config = dict(
    n_layer=14,
    d_model=256,
    n_experts=128,
    experts_per_token=8,
    d_expert=32,
    d_shared_expert=64,
    activation='swiglu',
    moe_layers=[2, 3, 4, 5, 6, 7, 8, 9, 10, 11, 12, 13],
    router_score='softmax',
    normalize_top_k=True,
    routed_scale=1.0,
    balance_loss=0.0142,
    balance_bias=False,
    router_logit_norm=1.0,
    init_std_router=0.00622,
    lr_router=0.00058,
    vocab_size=2048,
    norm='rmsnorm',
    norm_eps=1e-05,
    tie_embeddings=False,
    optimizer='soap_variant',
    lr=0.00342,
    beta1=0.95,
    beta2=0.95,
    batch_tokens=[16384, 32768, 49152],
    seq_len=512,
    train_tokens=291500000,
    steps=9169,
    dataset='wikipedia_en',
)
Below are experts of layer 11 (counted from 0) of a mixture-of-experts language model. Rows are named router (the router's row for the expert), down (a neuron's output weights, with its number) and show model dimensions 128-255. Each number is 128 + 24 x the weight over its row's rms, rounded and kept within 0 to 255. Numbers have three digits each.
After each expert's rows: "comes before" lists some tokens at least twice as common just after its tokens as in all text. This comes from a sample of Wikipedia text that the model never trained on. Tokens count by the router's weight.

# expert 81
router:142086146174123118099103082108155124130096109145140108152104124102154110113117113129116115085131148106105117120130117112170067145145171131124122144121100114123164077114079137144133132128124145142139083150104148095136148174122145116125126102151120126093115131066127146109192136123138165114128147138171103163112098108188144117123110119104124127158135158137141107128157138116156148121110
down0:120140119097116136139118187126072104119131134127128152121137175148129113147152139140158129150141076159125160131134109114127131142105113162166125091108141130165146133119129115121105144138138143165140131159149130199129108154107066116121116111097137094151158109116081094124124119134095117131136122083145193130130131130096136130145142124119116137103119137142148141111130125140116102160159
down1:098129093119120121114109116113136126148126135077094131148111104124095119134115079090102125098124130147109138090125155114130136106116131112086096153124185143124144165171148109170147109155123128122121135127144138071119145129143136117080092138128114115142169101150165162124149134106108131102115117135124131148171123083141134104088104119096158134160099160081109144142139140123103125115097
down2:132152151126152094140122152103113103072101145116164137102128122101133132133087112120147120103146145116099132160157128105146101126192156115109119150108150140110098058142110072111118122107107114143139152131102145118147087139145093174140139155113151138089125187132106109123109121144145141136108119168128127105103128127101128077130107134113140138174141091124150138146159145168126160129160
down3:131141121104118123127090125126131079175087107139093120090123108165118126159106142134145128073149171089115102118123121115095168145097117154139139077141162113143120148123137103130143119148135117158124099123098157087130135103132106099059130097174135121103128134138114139112147115119151032074132122144173145122147165128146125099128106058112181122110113120099114151139132176105121116117166
comes before: "\n", " The", " He", " In", " It", "S"

# expert 23
router:151126179084139168076093071129168139122096119137121135139086102093133114129146125116131123108118137123120083140146101146111123143107154149136104126155147122143136144093153121086148133108132093186123143155114156068113088142140110128183120109140093156116144134132153126099104119104150146123087165177147140128122141131133154135112131120140158169150134153083139142120093136142158093133115
down0:150074172107090141136131104079138093163093125112115144148134117124132122095109134099116116122123130120095152124107088153092122126133141129097136146138059128140141114130126127101118158146122136164126121136140136130094164132116131115121113138162148115133115091106119109129160135097123147099113108140130148140144129159107171088114127090136104113151140196167130159094136151152126095108119
down1:114139156125139146109131107117174124132128163150121140138133072098148071189133120137046118104072115117113155151133092122138131119104152120112151126090156107155131108148143170126096125141104109113145124120118104127147135094136098160113152117129121129118115131124101144126131162122107122108128131125142102186118143095142115143048159122129095141124112112163138143093126102099122141138088
down2:117155128162109091133129135126111101089141130108101152108134152112137097089138155103141129106122141127147118141152116140092133157143112113172128153122133193144103139119092155169122107154111068077117151090140134119099107153177164124113148137161143123149125141115093111127147118122136119129116132096155122167169154138121127105112136114137103096124101101161133133144138129119075097124134
down3:113136140103112144145131127152168133119134110123121148125064121137121132158127125156089131167124122125101075125156109122178145143100143129098115095138160111112137114134120189129169128113130106130097109107115155159112130134111099112109118141152114146157113149147095124150143158120106144150106132156078171159133112105135105101111090117087155116140133165130101131167171122079124134172100
comes before: " ", " the", " 19", " 0", " 1", " 2"

# expert 64
router:133148085139161104113131105164108107111164104127151111140109133098135109113101111104116131101116172156108109102126145074118154135127123136096121129109112110178095107115076155099109129118123145160137124129115146144097133100138118105127108116167126119120119148104141135175178143085119132098156128112099138166094134117130154142185104113124126148147154125120184075098145131126096085133109
down0:147125124119060075124105103126165119139139186111093130120156161118141110183159165164178140143140137121093083140111111126144136151126132127131116114147118124134103108133127093125145092094155123118149128164111090116116105134124076084127112129160088105123120151155128117158162122137142148126108130155147112137079150128163103153157146109112093128111104171114150097149084096163143114122147
down1:145117100082103132185131126141158130107115101115085125140131098122115121139137116155134125153131120139135178102133105131125123083179140126096123095139129124120142124117114091124145120086153138088173148125126106136169108111122082143109119155101156150108132141118076118099069123125165182129121126145131145097118114092122124128141129090138114079113148133073143165114109154145158137143113
down2:144119090156166142100127126158118106120109099136154095156123113117136158153157144128133062165111110141099183140125135182156131175130101116099128120124151137128123142111142131100158110121164128102130132152116129147115114145133119177133112149135135132147114098076130148094136128109118125102126148126145085113112150115085132178127164113108112118147113137134132098173156082110130102093090
down3:130170110123131124154119116133105100118128109129137119122106090084101138169107116149114185150117112112091151147078054155133122080157115128098128125137123136142106142101106112116098111119152114141164108131131133139121149117131128166135113134126096129146162138121095137115129102116173126108095091099142145116111089133153111100131143067089103107136090139086141137122112122100138119139147
comes before: ",", " |", " (", "'", " and", "ton"

# expert 116
router:182155070101104109101105140109097108148151181108154133098095175149083132105095110145126154090134119108105103080093114135120146106152105114132134132129112134140144078129154130154159114090137125138141114114144144119149151124160101127104122127166127145115145074138176163184148181106128109126102122106109128151133151162127121149149117103143142170125158133166140091143114168164087120139112
down0:137174153166122162073116137107093167120090146133129104128128156131132115144153113157096118123115107147102133165121128112135124102089104119106134110131098136118105120146144135130163134166101165156144068111122154154127159107116128129140131113103136121141114115138113055104154154164123109129121146121186091123172081146131163112135144120105129155184069116112112121166080142131140181145106
down1:106138122147160135132122115130077104076159104086121170082091101155121089164114137142134180103100114086133106141127120097127129093126137118152121120139116147116157104142091130097135171129098118150102135129146124087125117148147123095123135163128085134096129088148109133115153130130122110119124150093160137117108084124119134202151162133161127096133120104113172127151116132102121155149147
down2:142167125095118105107171129106079112106105128079087131103093139139101134114083125165136130087091106159115132155121096117106155165108117119095118124101106126138095157127135107072146137177136143160109142153144170125130093068141126147173168134143112133119115131117107112161135128129105117159125144127150091141088120174149105092172126132125131096159096151122128101141097152123106131133173
down3:095114110152117132145163107151113170114082126134113143115111157108116142137152069104153069129112148150146125120165122142093134124142161141167142151158153106088116125129124162135112151138088124103086133148126137154094148141140166152122124112093101165123111137124080101141126134099100170124131154104106163151141165153109106116097056134099095104109102142178143125112184120127141134100108
comes before: ",", ".", " in", "s", " of", " and"

# expert 102
router:116142123153091194106099073112160128139129145111145123154114097091124143147128120162175139122154159122116101104118115158177122129103152102125107128140151121108154144115120146085109145126154148137110143106075160080099137161147147129125163159160126149122144122089133120098168108067116108110126122170095125154127135084168133131159150118138157115128122191131160139108087125133132135154109
down0:081151133128135111097131147119138104093111132154114176151112136104149112142136124134132124118104134101131150116100101113114162142114152139139141119142116184120105140121099118132094111122095142101148108153128139152156110142130139109102078107157090112142113116101130151133096125146148140131130113123167134129106141092145114098094165168114125089158122126164113055141114115164108095106140
down1:172111145083146099109117149150111149152185105174132085122133126137104165143131122113109098139126126099120076125152120138151129117142137117144124084124130114097133153089154160085123131180182163117167110126111174121159117167152079095141145141178136102107106128109110116155119130101159139177140135105182153143116140134143101156138090150109164139163096110117136149119114134157133183112158
down2:134133119117156147153146134113106142091112115122146106131159137149108141073110149133144109143127122099114114126136103184121103108168159139098132096129151105163095101156118115137113126130117119144123173096152172094193126154139117102142145161107116157144151089152130100169103119120115171150139104165109119127112104091146132157101111121122093162110121103080114122173127121128135133090163
down3:103126123156120105120137159134116108123130167106160125133081126130145075130108110125143110167135124149141113123157087155185123120130150150143155145100157108062080088120098077114121140113137165152154095092133138133126126117146164140110090113105140129120131157149105140121141127129086138088067132107156124114134116146096138093118180150119091077122121125150119124107146127091110158156120
comes before: "-", "\n", " 19", " the", " list", "fer"

# expert 12
router:131115138137084097118097101108147131167171114151089128140137116126117163133189101129116116105125150154104114103117123117096130084127093138119098141132087110115118116087166125092145124140137170129154133151124164139138138136159123167154117115132107156161166117114137157149122123101160158132097145077162169147183175105151148175114108117134128156153093158117130104148124173138122090119127
down0:164157116126084166084090141133128139140082122108131154137109099145088097123132114115152118095179136147139098099074109178084153127144128080131179125088124123112114152126102096150111139126150153094138148079121184171108117150118115097140140137144148133130113091126143130153148134126166103116144125161102119088134103132160144109106089109148144128140101139117103134149148127110171141122103
down1:171094134195120133139111125157114118140121137135095129126118095156153077174115093127089108107135108168138113117159144136120112216167105134101168105096136121137120099139130103132129111080126108099107123168125108140134102106179138138104146091109099135121190153111109157132116108170128107182128129158104108133126122138129104136111147171111133126117159145159108108122101096174185133082116
down2:163135124129138114108153120158144124075131148103106142136125127135097117118107162125116131117131136133126128145169087138165147140138106065130143151129137097157152149122135140114130109133108107091126185148126126168142146144146115125132127132145127152130095092118136106124140096145072112129162097123148094148153130136128090151091129149155114111095166100064150099132143124098101137141130
down3:146109147107141165128152116190141099112110130113140105155100126128106165061142119142075123146100138131162150143139149173148158124139139156135117129112101149160151115184121129105149122126074120135147118117121122114164105110083143111084092117119134140140093132157116100156131130102160108122127141104126152127149154148144079116126145111143157150105108131141080108114116112128148099115130
comes before: " ", " States", " c", " f", " p", " re"

# expert 79
router:144105142130081097102152090121143156119137104108152149155134124165098104132111107135125152103133108161115112071142148077112107144157141170124098138120113110117088115124112147094095141155139129111143095153136137114117088159164137117091146106139175141181157140131163141140129135124150136110101158115130151114119129128159118126095105137119121096150112139109146129092093172174102077162130
down0:103134105160144088114126123168149119136128152121094169156113151144147095148135114108178097123121121136065087126117142137115140149186159103141146120130178128102133181138093145107138154159121133153091123145110155108131145142130164126090116128147151132145133132094104131116109090118127097135155104143121110090116124119102060133166145094118113123121106110135118142135142116163120116139137
down1:110138132123126114134143120127116133096100134183090166154089125160156149125120134139162120130102129143106153109141121104107105075103171114105157114110110145141074082112153174100130113119139154145137133139131142149103177130125126144116143147139099132143140084157105147110100116126109100084118157145117117152117121155097126103118133111083099135138112156095167133114145111171154152132113
down2:113122102135103145143143145110139127079096133141161148120137128147129145106103189135108164150102139133107103174157148138100116113122156184137159106158129106146104133097141118128095135129118104110118167175146115107097126138136097166131183126118140090125140141161086167108144161139147104142114143130111148142134107147112126145137151137138120120140147113166141137093125100116143125162117
down3:128151120112140153145133133166112131132180100119112163146146147119140115127111071180109164106120151138148089140147122179158078157188141143097124106132109110080121098082116148120150095128122136124111174143125172131139126149126140129157146124158157130126146131126105154144126156135161115147083173152083139074104107134133146120120081111109116156134110123143106072157121148170138139123126
comes before: " the", " 19", " ", " a", " 18", " 2"

# expert 37
router:085143103091133099100117148114114102144145147146117161143152153146115121162107098144099154078126143111125088131105135124092115049097148123137134126108108133159135126143165164120125095124109137157166144159156165093146140095130100123147095137159100107132156094137133149158160110126121084145082141158123146157156106111193093116106118117161147169146135164117122133101144133145109107103091
down0:058164179111158103118159103108133117170129088150147125129140134139135167136126132114133129112104104155137172146086115137171125091120117133151139120129107160082112128132146137150116158108114120117158124137123087129128125133111155088130132111118139164122095151148140141138154145128123131127147130116108127142142180129092081135147164151118143117101136113125124104167140133112115119149171
down1:139160211142139127155165124116120150170132129122108120127134102130123143152115124143078160099112143132159108150118102140097115132134124119110147111154124120131131101169149157115150143115146138120166119128069136088114139108121169140161114101119125106116106163080159116108160089141122163136107147130146121089142157102132139107151152108130149113115091176131138151151113149117137139140110
down2:099129126133098145164137126110092164165141113117126120134130158120120089129127125147120087105132137128121096139142175147141184089135131088104093129108086118115151103125154148107117103124112135112079135178110156074120118130127133151150097135121129092139121114100146152166102093130116114144113126152124131169129113105132071166124130151148129139099100140143135115160164102138152144116133
down3:130094115115165140152137122118164111142095133132150108137117155153146184168150100112043124136101117133138117133120139162148118148137129133129147139133132150141117145086137160101124124163115117094107100203099149130114147110105119172095154140086101082106190126113140142102111108105160136133122121122130099138108124122116107154109123135140106129169156139134157124141112136145072139149137
comes before: " |", ",", ".", ";", "–", ")"

# expert 24
router:149132112088110123129121151122134137132121110144128140091148094186102088083127126147112159102088139107116114111101117154115128089083133162120125133079070113192128124112116165097144138127124122146140155114127111110142142118149092107068157145129119116091117107124129144142141096106132126126099160138189150128152136180140129129159117097165136174144126112110127120107108151147129093148085
down0:130124100160155148114158144121107140154135126110117153135139117139140095125096112105126162120133156138143101115159128108090121039137151145139159160112127133141133169110168153109119123175120136136147168139154100129128143138123115087130122124133118120149104122119149137137119144167098146153093170122110181147118138111131144091082122092156119148196108096113191132120139176132076114112148
down1:148160095112057101160154100110124119134118138143100146130124113151136146119130108141128097138171148109104096096112154117158094178081128131105144158125093148107107169119111127150113167131135089179174154094134119088166168129118102136109119113136133136130127123165117128132129131106139102157133120145121094132129105104135099082168119099117140126130155117123134097115068159119107122080086
down2:138123130092159151124142101089168083114104134137114116108120115071149140139088096061091140121105142095153147106133117148124139109120132100156164157166126127086111083096144149144123114136147122142112131128111119112125133106138118100115127176120120144131113097102148117098136108141131149138129142124141131099135110097120117143102133126130141149132095155139125205152111105126091175117119
down3:168117127123166101135146196149105122140131121143103138123131180121170091078082128116149133132085122150143107113148129148109104141090156119138142146150105070177154106113132140159114121110126104106152118142114143129109101147170176148125153150124156131111108114153119136118109110124066120100119104135166136123134117149174109121101075085132088094123144124134110130151131101110163144120150
comes before: " |", ",", " in", ".", ";", " to"

# expert 78
router:127097171116109117111130084119147114162106169079169106119151115168085144136082112152117149098141148109119094069132105166155143150174139167166109149131157117106152078091132113102154093139150126112136146173157146079110136133128147116118146158163150104147111135144173165130152128127149109133127137155111122125155154120158134150112105137105113131136126161137170140110129144195097110139109
down0:105107155147138124130142099049164136110079146136104176142129115119121157133150116128173116127130080111140127150127162112143119136122149141117149135114109109067144140129137099109171105128116162105139118091141102086138129163122107185090147121100080124097124150101132084095135077087126138111156101113122123139142121135117145190124137106145128078123122129103161083099161139163149139096060
down1:131154095168127149142129127128108107062113121145133157119141065155151128094145116132153104140123157111144127168106071128158118123144152112135103123093117125128139129105133144155088129164109103129076144109134123089123098141137146130094123099178121110119128143105104151117145113107117138118143116109151129108098081138117130112139115134151104098101169122126122114118098135128120075164121
down2:116121139127150132144135080096123083149095126131124080119100131109161122173114166124140092106122101170112113175104142154115140131155125148083136118084154159116109127115087147125150095115124109127079113118123125151116110115148128116133142121148148120135169107157158133166128127093125133109170131112125098158125145157120095131123093152140135105116151121135132108068107113134126090141174
down3:126181134169142132109092116153098124125136138098106120184150079110106154108142088132121109146144102152182083138120106113133098141118152133098137087126110118071142105156145126133156075115117157160153161128116081188147142122130118150142101138131113110108136137101104136102104168163172107138144136125091141137132162132144130131126113119084119122065101126161157121150122155152146198114141
comes before: " the", "\n", " a", " 19", " 1", " his"

# expert 35
router:110108080120160139126127173137130177125134084157107077115152128174105124094120122103122136099119133132146093133121108122142125106116130120092144108084093103128105109100130110160131114119143160122142153103120133116096149128143105130094090148110130097121127115117126119149151112117143165111151123127119109132143087151144089127124121097119113112153145116119143112117118168131124136107124
down0:124109092123112133118100136139150075165140137161125114150146166126100104134123155094121161138133124150106093137150078163121113101097109139160125103179137132139097132142092116135155088147136138132118195125126115094130131139167095106148096155118094178075123115079143140098139143150111105166159167172122115140146115158120138123157122113136138149105133131105135172096086110108092150137094
down1:109117114114100116115123083112155152135129117114142124107156166132114127134163089080072125131117086097122171124093160161133119149113123150142135131109129068190148114126138108189093150131112148082146147126150102107111129121131131136147152055103123136115098177129128172142142115174121201142141097128132155160148116094125106109131133097121134124127156116143122124112132117160112099119130
down2:177173111154139117148154134138130126136077132122130113087184122127150117104128142137151113150081113127131150098158172156131104171158128138139160085109157135168136107123114131111126140131115122177137099123172102118114123144118134103163118137135117132123174138147147088109110117097136130143174183121137158126142117169147116127139106144128110117107122157109132118113142142175168138153163
down3:117115177161140136143097136101093165161114152105111141106105142155126042130142126156142171134111108158094075083116144131109146133133168104130131130129104098115145149124108184127063179109132097147162149120132114085122135101111118123170176145121124155155127121178092107089122104159157119155150175143094100147149112120145133120148158152112151131116129139161143174117163140167120182112106
comes before: " of", ",", ".", " and", " in", " were"

# expert 117
router:136139099085093118104076138142129154097187150132104130152107123147129070091112139117127097122133114092129103063094121119118114095101108126153162112134150133164160091145128102141129149139127145133135144105132169148136126138154086102095096144136107116089145107133124137130139124088129175114127093109121119139138094152157095132131123096131154131104100117119150082150133148163109130166129
down0:117120142135116095109146154137141143161146167123086109141138087126174105106117144101113121118112104101157073138116111083114160161106135133177140105142152101104134136161122140146152123118121131173157155131161106130173180096125149140179132142105121140138108134159139094138132146115110119137146167089104117147129090123141094098132112183126114107131147108142135114090135099154114104134108
down1:121132098143093162082061124137134142160131148134124172088149089149129109113155140094154092110149142073142088095157174124115144117088117115176149125141128131133140128124098134108144128119132159125085119090132089146101108113144124119074164137130082127103161120101103109145112088093124150157111070111122187079110142142123128155165168145148124092126130162124173098106129136117128095118141
down2:140112127129107157145133108125125116152118146192143146160111148103152154083163100126108141182126124136089129104164111096096126107120145160131110136107163137088111113192134123117101139112077103099153176125129101136160083115167128153185176105130142188166141124121152111107122139147122135137152186118146145120095100164086144131078153135102129147123117094148154130122116112092154111096108
down3:075065178141153111161091139139109150200112109146172117106168145121136113105114117121147142112149122145173168099145133138141118093115114105180130145145113128107136112117109087120147135140087083073090145122119066144108145095100151099158103103126111145112127131153126123149166126113117111174136099148135135133140137077131124131145144148107131152162154110133131171144144121125128172134139
comes before: " of", "s", ",", ":", ".", " and"

# expert 17
router:084149129144089103084129094112152121145070115080160112089097105176100157162072105134058155088152148121125108117162163143130142132160147142135148151138120076111123169135160082113100141120109115139148108139142167105122125123153093129098140159142155137150143144150172167115136149136119130121102156165096136093093102112135120116128104155082121136131121149123117145102139132167165111111140
down0:131110135113114142164124127129191117136144114157100140164104097111149125115129147124088183108117131119143113177101124128153138071146124143157135182122082143118140119128122166082156148148116123128146140150093092150127139156134124157141147112130117130148096086109147132111096133124139143138166162150133132119154111147155104121140127166148169105150151153086161115118089111132116148183193
down1:087074157113126084063118173139175110144154117156139105098119109136105124164103108152099161115108156105144151113109138109177175136112111139080130146129124097125140133112098162145139126116113151106158089117112111119100156092103086140142132130115095105123118159126134130152153118103114128117121139155126128087097124149166123101097131142183124151141127176146101156093140143108095134110132
down2:145124097108135150145063152179072127130168132109097144167107152152157168095127169134135094148127120096160191155107141060139110152140107132129093106124116147148148100085115154155170104108119108126082131073121092201109124138149137133139132137157130120139141143110074129148171139119138146168131101121159168121166155138141142122126134160159122115146136155110114118154124100072093128136119
down3:109119112141111152118122120111141089143105137122100127123062172142113132113069137123108134067113133154145095127160131151106114140104081154112162100185146089125134130127130124113115141132096152118086184138111151105141106116123098135153182103167152135115071114096135144102160167124129134164153120166095128119106109125124145126144159131111086104126142121132129057109155148119113144167145
comes before: " the", " a", " his", " 19", " their", " its"

# expert 43
router:127142106095123109115145104093156149126144087147143125113163150085120105142137124157123128066096147093099107131120098132150115141122132093111107143093089155152159109151122085152110118132171148104155109136092138081143147125149131120107092113149147119098106100119170165125131142114116155153105145157144092162172088115153134079117108097112133107143100095081142154095125135120149154112135
down0:096100194118158121086107136089132131146147103154113109109113153083161110133102112136142119150122105124106131117156098119130163134135132106126084118117127115158117111093136104149148123086161147118132135120166140090134122161167155138121128158155149154112103151119104111145149110105178170141141151098109156115134188120164163133152099078123139140088186143124128136112106120146122124125123
down1:150125131144137128120123125124138164132131102104086165088128095153125133113108168132110116110115136140128110184105158060121137129106088119109134139161130132095141128107146108167078159109141156164145166137120151146121153141113164122130090112111117135118169126103164099127108169148137122138139114140108113124140131165145171133134068144137109104116150166120129120158135121155107115139095
down2:149135139129146150108116091128127074147136125126127159108134149096134141096136108128133157051122156158148129133170133125085103112149132104109138150124129125161153105177146146079148153096123111145109126135130128126139119085141139128132151136138132145128139070143180157132147089144140096162125117120132079108109199196126126143111115104104107116127124145131107162148133084092142109156147
down3:094095115144109143155135123117134134114124109101164137180105089137121135119115119125086127161149106146165123180126137166133144113071139120094140151134110160121131128105162146116101133107163147136148139143124082179085116141130178161140114122124081130127125151131132144124105127162120138135096148135101134139147150159093164126094119169132137159141143101150161148148132104126103132130139
comes before: "\n", " The", " |", " and", " he", " In"

# expert 40
router:109146128164098141159089109144131121156100107154126122099086112092108118127150156143081135116097153126117173092148116164158093143165108137138122125104116133171136144150131107170159118153108139126116098139101151139142157147149149103112155114114139149135149125097110134121145135102139102142160153144171130143102132103140107094130147117081130113108108093165105138098139156102144154133105
down0:152143097138134114085131112131101106109141145117163133091113129124151098127130109109117157118077165154141144094103122140180127165133113083114093128141104134120158127124178115091126140122125131099156162102128162126188120162112106107107136151095140118151151116161131146140133179096126118112075104170121151124114133159150127141087100144172125071134135141114096130127122143115157149112140
down1:119121133194115156122149077152128096148099121141129087162132114069143075108138129124103135087153150125099136138124136126105166160108134113137102091141125130138112140154175125122125098134136168123120109144124170040101162112169139140143124137166174175153148114157080145120163110153127131128127106160149157143106129143101147136144113136155145149121136117154161108119114094131128124147124
down2:144091101135114067132113142107134179137105137107124134118119130166117139129151148072099120102130140093150116098142111102137111161129150086129141114123147154088143081134144160153092109084130128119131130085151111098122175162131140109123152116121145129126118119114112147162117129117133145118119127098116107097134161109133113095084141153124123126095112121102103134138064093173167099074134
down3:147129114116150116167151150110112098122108131113147128147103119111130088138148119174151137170126093129094115109116116131119093142124101140155106117140123120114169137128085151108144100114142097106149113173147124162125108179086088116129168130115124127131131140151114127128129181102108126128143112092146151158132144098132142135128125144156079104138114109129154131114134136166127119134122
comes before: "\n", "-", "|", "==", "The", "In"

# expert 22
router:115160145137112136129098088113164145114118134126159137117102078105145171153139116170135113120171153100106142132102128148151148186102132105167115161133145109114166118114148093074069120156146163143127156147085113125129121146123179144110166092131177143153118147072141093082134111124123148108136071151081091130140170138133102108145157109126100127135146129103143085097151133158142117126156
down0:113120159125136152128138087102116128133101116121140154107131137119120119101135121122123098129141110110116160133117139134144122125153123118117142091116155090083146124180140180128128136138191131132178140135115125090132119074107148140136136144140104107145111189140132097122090126110117115136115151116129140114159076132158104113178144140161145092134114110099148087167112105133095146092149
down1:158114100164133087091117137097118089102129126137123136164101142126118100166098129150144155089164097148098158130142103125086145086091145134165138143122109129153110154146128168116155139156128155109107132159107105095123143087126143093152148104110103150099153114155132142176120128143143151169118140132155177125093163099139170128144153116165106116134129135145122152155115110150100094121086
down2:138136105137161165144060155111144084138149139175109148130107150147129103125071111150159138103102132126119131114118142119148100114096125109125138115135140138123145125124113139092103121169134119147137099180143077112137110170133119077162159166113163121173133075146139121114105114142125129118129143101125163147134097081126140118132154158144148104145098179154151117112129132123141136119148
down3:159164102109116132111151122125144150145133124154123136132123161104106105136133084132134153117063106170117118117151147169149135139131108111124114074122073180146137157105091144095126145152125130183118120125119123120166118126129105079149133124116132123150101118141135086105124160087164131130117129161119204136124126136119172122093157126133118101183130140129149130149120054145112151116082
comes before: " ", " 1", " 19", " S", " P", " 2"

# expert 5
router:096130120157095125117105082144098105144130114134173104134182106106137122141115163108117133121087137108134182127144082132145076123138140125110088155116085128149155129130118103139165130180094134117109100142117116082146115164121120143098132104104131145108122127100146164131154103156138120111132100156184101123163115121136094076119191093146103146108121136122120152112172140145117085160098
down0:070135148134132107125124128137179137151154130132125110145105142127121151118094100118083135156097138189182165090132107110132120131168112115111118149179159128157137160132136130137160105132120104125177122114118128137120140129111149109124155106080121121145122112148122115098125127132139109124153162131114154128121154103154095093102154165090138143107122072108102107134126085133168113107111
down1:098144110101182143214115128114110143107122114121134133099167162114135105137141091146102096140080112116088146134152140104152119133126108126121139154146140128137106130125144082096135165123139133133161111135138114135164150132136111064152106118137139106085164113079107124134110189123140134161137125121108083169127135103109166151117096126127104149130156174127148176150126089136100113136130
down2:168146095098155124121095128170133126088111140145158156161123168184123108139123145148136133105125117152134118128097087112087112116135144098122126150109125107115128145114117133099117088122098146096148146141099147082126105149085133059129098127132112124117120151144160171101125134121096123148124137085109124134128110140157124157147102092158110138124121135098116163152104140135134124153192
down3:144095116128091142092118128143116130180139055093117116104150096146136141149163165128077127078171135139166135142140113100141102170097157156168136140145104168125118080157154127109124127088183110108128093118107149121106147137089113141139109149125151167142148077103089114157129128148148115143115127142126138145130150129145152112109156079127082116114145151171131150124140157140129125142093
comes before: "\n", " The", "|", "-", " He", "5"

# expert 61
router:112109118094114139121131149150133130146161078103152105118132139150104139141114124063097157101115155117155096162162095100133104118149149153105152114089077128116116127097111123157148152122115136142123154144107130122126118158136113120084115132138076111153109171145130120141114133142115142113124096153085135114097139108111077124154143150127073123127146095114125114130127136165111100153132
down0:134136144090141144163151141126147122158110125101082106093128114123120149121125101102151122131134135086108128113122132115110124084146151134096149140134101129143112100137153132146151137165095117138153152064102154111128100175132148126098102121121134060141151147126102155119156152106114129138122128101204178148106130143121140130097154094158145138117107125133125121118114134127137084092103
down1:082107168136112092149159172133151180130116134133151117141129107143159109112131104127158116147130154147123148149117097138155151164142162137118130127109131120128162116148141123122138110142063153145182139101139141158200176109131093132140124142121114109117117112115169139147122099148132140126141148135121104146111095121128155139160130162111117113125127099138164106173142180123132163162091
down2:146115124119126089139125109139119104143107113137087149134146157135150130099118123145103125107152131108147101133126130136128129136155064128119123116124118113089140101088089137106121120128089143178142123120132140161107159148144129118114125123097122162107111147087140114112151137112148166124127138155083152098081128180113164099116120153118150091094141128109161135162133160110116128125154
down3:110135153149140120107107136140157116134132105124086071094098119140136135130104118164100086090141100105153132076162084134141138192127144104140103137132129150069094132120128177077143138147100156130130116128104162110158156111120105123132148116125109140134116151142127132119154159124159157124111132159098101116153084139130103132122124127134106126162128129129125097130134140184124141135134
comes before: " the", " a", " to", " his", " in", " that"

# expert 9
router:120130105106131091097153120135126128154076163111141180120173168130085087128097118147103162088117108094098113133105158132114125116119180139124102141135117112152166146096123143142124077168103122155150131141121147092164123116125133115126133128145142102148136077167136128173151111124127091171104160150120094138156127160114151140126114160148176139141141158122130135141186169174117152160158
down0:092129146143111136179142161134116140127184057113092145165139078133105120136148121104168167122112126120094093150121126124133157150138109143107122093111148076153116169164110135119148133121142161103096135103110174158153139108155114132150125151087109122096145150115131136145121154080161165157109109128124105135103156125143155126097125119105144168125123160141126093108117134148110149098148
down1:133099126135115133123112122145163166089139108119126072126134140139140127149126101165112118102118108114102057134156126141141141112141146107160133095118171140140133141106186163142106133101141169128125093132126149134070125136176129170138125118114115116180113126098146135121098144145138100125148103125118148115175102131114166131106123071141160148153106139068135103161096136115126128132112
down2:114117165127143136137078134139099095143122175125146088076113103123131133125142070144132137113132131142100104124129164194111120174147136145122135114090156091131120144122162126114149110129128102118086102120116138119110132134130157129153123121167170101136120118105150130114106115137094116122108099147173136134139093160101141121100161119090137096140127138149147131134146090090105180099103
down3:141105100146142110147137115153109103138110142103081143109144157136140157119104139143137113138196111142113149149119110132114089110097101130115115076110152109145156119167123175108101096109081141137134176166133141161126089119156143145136130153165160140135091086164133131150154153155128141157124146162132166102137139112138136111127114142086115122137110124122162115154131133102124125136119
comes before: " |", ")", ".", " (", ";", " 19"

# expert 82
router:120087090083124085073118146114096138100156120102093168113092151134098091084079120098150124158140148102123107126116143126109121117116090144109161090166120108125124097145114128156158130151135125167141132149161148145145115130141083138096099132072133087111123108141128166103142129104109137148145119096101127116104118153107111132113134103136160152130120103141164113158144157123095147115171
down0:106137106124156141161070144161142099165119138139096163115130115143140124145138168097150128120124143153150135088155111138075069119167164146107121157115123140163157154142113160122138118155132128120085109087130100137161109117109098095113103102137149141120137131152122131144125101184155120116127142130151136140124142108120106119179148097098139152107116115123057155093125144127127132103128
down1:116130108141104112147093138172163097151151107087132118105133128130109160130128089106117106131129165155125180144111140183143090121111102110142150127146135144117075136116121114106132123132132121113089088152105117088148086126114136142129151127161111128106129085131177114107130197152103160121102127133131103123094141094115122125132122161092103129146112138147116133134094140051082122164130
down2:154149118134164107123111136110157145141146088137143171133112138107110172103136107137150122125139126128120054154137155095100124134165137106143120133160172111118127090170154101109146122152130132114110137117130142129166119126139142117135125103117122098127155148143086139079096126107110183123137142121141138139140152082159076119096134111102120133143068154107103153154139144184162148145131
down3:148202066092135112113092128134101109089135125077101136140128140141125122118144091133133109106099156110120129162099145146131125121139133110113117110110115148142098125154117092100168121136156135119119127171129134128117165108153143088092074105152127149109125125107126145101164090128099160105129174143155142120082168136125176156172119082147118149131125123148116076149111157189108099144159
comes before: " of", "s", "ed", "ing", ",", "."